python train.py --n_layer=13 --d_model=128 --n_experts=160 --experts_per_token=4 --d_expert=32 --d_shared_expert=64 --activation="swiglu" --moe_layers=[1, 2, 3, 4, 5, 6, 7, 8, 9, 10, 11, 12] --router_score="softmax" --normalize_top_k=true --routed_scale=2.5 --balance_loss=0.00428 --balance_bias=false --router_z_loss=0.001 --router_bias=true --init_std_router=0.0195 --lr_router=0.00417 --n_head=4 --n_kv_head=4 --head_dim=32 --vocab_size=2394 --norm="rmsnorm" --norm_place="pre" --norm_eps=1e-05 --positions="rope" --rope_base=10000.0 --rope_fraction=1.0 --qk_norm=false --attn_scale=0.177 --tie_embeddings=false --parallel_block=false --init="uniform" --init_std_qkv=0.078 --init_std_o=0.0153 --init_std_up=0.078 --init_std_down=0.0153 --optimizer="adamw" --lr=0.00339 --lr_mult_o=0.803 --beta1=0.9 --beta2=0.95 --lr_head=0.0104 --warmup_steps=264 --schedule="wsd" --decay_fraction=0.943 --decay_shape="linear" --final_lr_fraction=0.0 --batch_tokens=131072 --seq_len=512 --doc_mask=true --train_tokens=602000000 --steps=4593 --dataset="wikipedia_en"
Below are experts of layer 3 (counted from 0) of a mixture-of-experts language model. Rows are named router (the router's row for the expert), down (a neuron's output weights, with its number) and show model dimensions 64-127. Each number is 500 + 50 x the weight over its row's rms, rounded and kept within 0 to 999. Numbers have three digits each.
After each expert's rows: "raises" lists some tokens whose logits its average output raises strongly, later layers aside. This comes from a sample of Wikipedia text that the model never trained on.

# expert 122
router:474539516521454541559514515592538460468512400433537494485442479463576541532517439471599535512497494520453480532546462497517421462559482520488419513495478425529579570603486405552406509528571493
down0:477578479471511413444483406419468531409464468566515461518462446500517523446563410493467511458483511546469364526577533540451434446485516484523567510524547388445517496407523547520533548522591513
down1:500498481523504564436521588501409526478476493545445466562455571533509553478485447508464499456386501414545516435523551555507431496525558517509460464534540453372543477499561617544566466414500444
down2:384423541415549576466439507548512425498454487491502520543406608553469426557476441473477479440482625476422560489464512516452515462454529541483478458588413573492474490480548465489482454429531526
down3:527504489480414469466478502505560498508534489482548451513529483603535387482556570517533473476572419495581568525432490483440482500548496463564531503431520523600466517382466498469514576560455500
down4:445487518517421514550568536502465452451539440511617488493479521442460536463470536481469451490509466560517612433549408588482475551410467524454506528522510461494507508539514485444462443409495529
down5:462556506520474516445571479417494543396475463479400523520549494616479443529505447545418452473546549519480492412509493476548457439437403516514514542517587529569551472567489550536435484522553351
down6:436472548513462491470588537503510477479428455403548600423469457504523511577443400507457431562537496507491573567429578506478501527462493469568459537470466607540540550496533389537491481443511522
down7:506431558468498523511431485482517509521534524481519497497525563521460574391544461469482546506406507482427541482490511452476481462425397438499483468522477484502512433518433493520531480441536503
raises: "il", "n", "u"

# expert 40
router:536540492529475560502492457482524470491554399519601468453407424446586525534500457505599530541450429482487415515508441506463480437483472498485494547500523452518581598486478501498489519503422500
down0:586488494553540545555543393540473616498487483534529559454495575402525510480509577450429451543482552523528499509494503487480466634393536520624392474535478494416484435509523511454437581518550471
down1:533489442420525491497543479432484463498462577477541572381509492475454500520535480417527517544540483467585496557575531423421527577486517511470523578545469437522500488485518450518428471478463557
down2:503560570541476626496552462494422597495524435483480482432480469472514488578511528476535519495582415499466520468513485503427507512461455568419599468469361561543528537539600517518567517539508481
down3:524531469486507593532457512481514506584585586438510482546511543524521547421527541516477424496487566591574516545538537460567445527611522440464590629544579548455508484476444407454533435518445562
down4:471511494532475493478575459435405452536468518523490487477536523440550490492525468549639558541514493496495502516512483508572505379501409442367501500469511471571407458516515408557517492468474476
down5:419489512466479496386526488458463478451554607533503422471489524458605414453594521532485461475415436475494487493498495428429476434493437474485539538496475408495458524487523478605410396539472508
down6:559490522515517463522501473557585468479470572526485520440470523518363450485538475480570462535425528492501490565458415493521566464469485450487511502503571481450488416398515503518628569504479477
down7:510447492573516475489590500460446565590480548579516519550430525385544427522475563540600480495455503539449526456527562386534454483447487498551578514534537434432496541477497510509442502481561504
raises: " Music", " album", "der"

# expert 111
router:521567531493436524543556455534522418543520477460514469488438412446516530500535385517516566616455494474453483484534456570455498476597496530532451487570498458512554506547539445486442499576495538
down0:575480429408498472464500464499437462513511533515494476449553453492562530458608547493518464656553430536557521540538530546497525488534573445583453439619499489535561511494527567456536484535538513
down1:479449462489489554491467529520571419512431434453519549487542545466512566514494518319497438532525400548539561521506536491506527475432493395574387473582470558449493435440470579404565488497521500
down2:483519545476555640545488421491500449569486455433421582407479553510561554583530517486487473495492377520513527594473444556425532538504540487478467496560473517427449419489477595499570465514534571
down3:474592542507520518535539600571487397517519467535448472472529477566538530489465389563526471439499512448493448510521514495505514469515441611494464483538581580477476547503498411476510531612516450
down4:502455496478538558419547415459434562447460467498515465441558526475456502527451405452443532519414558489481509456494478568541521513463562550448511481539486459541563520554472579555428552530555571
down5:478467579471459477478564516481480517484541529495551457525608460492563578510527498424449473488537406617499497460487443430484512435537463488516434489553440458530548528515465527495566449434542590
down6:476523533627432445466572577573470419538447439497456454563521540576514419602499549483556504499530434493486535491415422586490521519441459422461551510430479506524565566441475489469481491501451412
down7:560531544477538497476499454591500422535534545424503446515456494524483521571513684459485475386476399532552384516518486512476423520561425435540485518529445551462437515511534474377535560413478482
raises: "hem", "que", "ke"

# expert 55
router:537476560506421535527518474548518483511606484468550474481457386458515544527536446520545562535451471437465457447558470493531494486560483514497499521567462441515534610518497452492433590525573535
down0:493446467483466532436521578531540439383604557453635513425538458576532490515531495547497439406503461507470550436552481533507620477426469477474510570497547427544465419530501522475479501533402504
down1:469476509452580513541444620543542487385528462452455545434510415480555598559498389501405475558446577523504543488447455587470564527466513545512565480401565453467523524482458502460450584468459459
down2:516551507458449570465475587432412517444477471515536489540446454545584465565442552537425417434392475458438497464506500454427459446556428501415538498470474474576565459505537460495490433577450469
down3:431441466463539524451498456474512555524548575483423516551550445494564532477564373399561533427466520503534529482454554447489513544457524564567497488545575501453570493441447488448494531510509557
down4:511519495530575541632563521441466487609478508438509391512430513525519481624467520553472539472549450537419492456522421488598523364574545516500475496464378532507525503527477543461503443519474567
down5:553611496510472489536516486447468511523474560494528548429547541499515453487589432491433418506445567541523521448487555465516531407424421454446521521513476474438419542563508508457438424524454524
down6:465395509552489534539532505609519498489534427501431563400564480500589550472497502542525486384533504503554445510464584467494494515446506569555452438508541484408488493429512471489434524415526444
down7:429408536491551531541405531469543509317644526448545509458443566502495513564492512391455406551443575516462504461511535523520508443383410503472467558454562517467421571479502490434445524459512495
raises: "ch", "g", "ward", "p", "duc"

# expert 126
router:552552535556471506497605454539573468446493476434517492490467503485519512508532445531537542560413403454459456536478442596464509392568482516446499500613416433505582478555466487496407528513567491
down0:476413548476513528378464478541518560509556499497557556573501471506524490539543436471493469436517524522504559509435499545533405554594540514507505568526527430493549554535513491577407560532487516
down1:564501537411525452486527489555460406570502603514476528515521505455480555495502447489547496512473527384550585503561484475509517571490510570483549524473517511556550417475404479526520523407511505
down2:549506497471407521444485512502514449503549429561445486487515476561516505427518542431535554538498501540462455429495461483487523502501547485446530617452481532486509492485564442614488390440446567
down3:560508482511530477507518518479520483528446494556572445502419417523532468453467493576556450520597401548502468440578432538467559455629456420452479470531471495537378491527579498397502528484485485
down4:465397487463566425524533491441556520532507541427452488515537552536588467587491486548598420527560510554650510511530532419461542518529436504535480491471513559524512497485492469493563537539531472
down5:483479500519405516470463573505489530481520541493516476501511486508600502489569564459473447526549535498517564377508516529561538579541602523499570410528493422541531519508465421446445465480478632
down6:540600440454466394573483454470494520448454557454384522462480399534495466570481453520475490533557515515564431620571582485566473504472428511562511480539543513433486526520438460453513443479429550
down7:412499524417470478445479448538538574555476580538522509526515538526570499423429436468540453570498455440559541536632475496538557497508545470531506409478480466534517586467543497481509527598476493
raises: "ster", "ther", "irl", "ful"

# expert 120
router:499511506517377554473576504543516457554513447520557471521459528458535545515511487499619570539513525430455530522581464493484474471563507529486502590498455496517536493510502427481478531580574555
down0:521476517486552511439526472527516489500415492461480556501506509478556478563515517453452441471544492596485359523557507436543531502442522545567556449581581521416499592534491435432407365516525449
down1:505469512484572553496616571493573545485570441503444536584473464537405474431476502511387438499508458510506508542529580474601476516570475505525517518485528496513462530491514528444563523505627451
down2:453538476446547433537464551488469536402540550532552518483361468459584535530538621588429520513471547500527471525432455468477519462599483544506533448439566444419468410516540451494509498485499520
down3:457533418475454419533457452457473566478520527500508507565492525544434592493498486458561471526536584431486531491513498526556514486448510377528518467466518447506533541420458478505551565493457594
down4:555574520525514469587488456491536451440558557520489529451496456589454450532542505437488487423456538544483555496455557518542615498507507475424572499574390514532481423479535520580510467458458451
down5:565512474516581511533476555552542572551492426454457507551431482473550446452382500461511486534503512436438449384618531452456523521516533526573498510513472513492563486463487437420449425475464446
down6:422471492529591437435422623447490486532583496557499450470513434479496510481550534442490486523407519502526529503492510487509460385416465485461487497545539506452494410483476483524454490541577524
down7:426502455528529469548530474508411580539568478503502494467521349444486538502577629505459455469518556567652435478476445488422575498514501503571500436451535480468514472520558464492555569449434514
raises: "ody", "ley", "ily"

# expert 149
router:525500531529467495569508490550567449526558368539541473458444527510557560509531448556529644571495521491423337514510389536465522473529440514431420545515503500473530518506507507515454459535541552
down0:396471523545515462501474467384411546451531472490469527540562547457488454447545516468553503544534514492451535428445467485481402430429467527477476503557545484541494484494491533500522487475555467
down1:544496486594419549459500475533503518546466535529441561498600468535443497473580511443604555540569461436462448491480381428459420548473510523494523550536469500570425558493393435443426494435539520
down2:531538530387476528477498547497435461524493552464470567569581489511470533539495533568388398608468537463531513525420528579562518487474494469518495487541444474487588379428422407531536524589588497
down3:529496523520489644468424450570535401509474471520476541536528552465524473434479467476438459542593547505395452502495471497487427388535483484551469465481457487463389486483452588515434509533523561
down4:459494551460463496505433482506474536561564442457445435577415478531480477551588464427458500471518446573567478517559449478598516481535512511401510491604515579469578530598565510469563532501474554
down5:550456465424524404548499469438523494518501469556514496473491449493598473490546490545549517490512480557412464439447508482529472530490507480524440496534507448558560436495559440527563553571508453
down6:421480473506409576479519527590455638502596533485520459489555444477406487493529428489512386469476502592489505488575470497438516531539542455522565487513477561493553482535513552586539571539492506
down7:514510473544513530380543515462506546504458501414541475466413416539513419493499508520562509520424431468464536529419485468472464505543462426535476464536525470550424597539507510438455569522476540
raises: "ly", "ry", "s", "et"

# expert 20
router:545450542540434635517523426520506467487507468426543502489508464420551544496529447533500529614507504480423428555568463459464467454557483584484526518518451449500604604571463427520491497514580550
down0:435531510540546505466502510460476498447512494447563516538514568466489593489468619490469472431524438581522514585441530454481444482528558471505556509536545536506513544485505506495522520573459505
down1:404551499524551451503449476460566550566458502579563442525443466575445615486597579479528547576437450436481570433514414470440479489444423509523380523434525500566523420521511522426521498475492483
down2:445579508503553444444506532534439488473504446529500499593428558454496515450521525463490508521494489467437506449487446506456494463574543597528504515563507431459602583561439478537516419523590466
down3:481441529449521515444433520447479555417550549490436479594495406490522461540435524439514443497465478549560522451426522438598590522577547476604547512538548463544532540501537484502476553473562461
down4:509571544488526491491409450528452465500582559464525498401510492443435494540510451508464546496524522492447596496539539527420541531471488476531473513473521495542502467547482513440429452517418401
down5:493456477451434465538480491505551543597557561486520455483489586485543504545500588505553525423521551493522511516568566434559430478519555506493491490450481516452506526511495431559504533534502458
down6:494453439452532429542463483540517465472548411484440448468445442516459415454563432471574578460496487559493498435526499438528430482489518604508530465504542517528506446550522487621498549502583383
down7:551448459465463492495475509483468479502618450513477589396528439604560526449471514525434520474549499530454472544469501598488577555479591490505573553524439454498604434452561481464561495503501520
raises: "u", "ut", "ur"

# expert 78
router:467550487499488489623494518504486462565495421509541478450527443508540511546485414558568559476468408420440437496551494543502415446579507534470439555532507508538540593538492529565423508546534512
down0:368466573476511566514492501406485406498532478549541465571442464512457599535469448472475501510445485512513542463437544500518446600529484473440487428521468503501570399518468510645539425451535551
down1:534554513552471493572442495472599530493474493478503417397553419430537461400532455530495433486480521515521530437518543520479479495475484523548496571501524448516577464510467513487527473476416521
down2:490523468427503608442523573459525493386428535484498546560510520531515343522475451472545564481463531503446533457469554558506545421458555528475514577436427531504497438490481569579450399570522479
down3:526470424568452584539506475478539483482493485520599512536491458453470511424512445539405451516574502553507474540448576467481466504532505466534565495450506443419586501448501454528522476568522450
down4:576473498466507666434555512486460447545500544455489465509553405521503397455572426462594536433562526474500465533508553546603526392561534443578509509397498487517553578537517508498498506543532550
down5:517539511545440516413426496525487550526492500449521517467473492458497460484517568499483456522465488567541536563456501493410504576550438381460545500459520540407613505494461433452568589484494551
down6:502455534443567447471530530532553475566471541475472472471478492465471515576495431452437476568486563565455494486513547450529456358506520453589431450524469385465484503519632522501435558536578457
down7:513561567463518567462497525485493578567404505435577518483392425542509480550493458520461592491538574442554494521426538505484491490510431523529553488435477517453590502402400472520402492558540569
raises: "am", "m", "is", "s"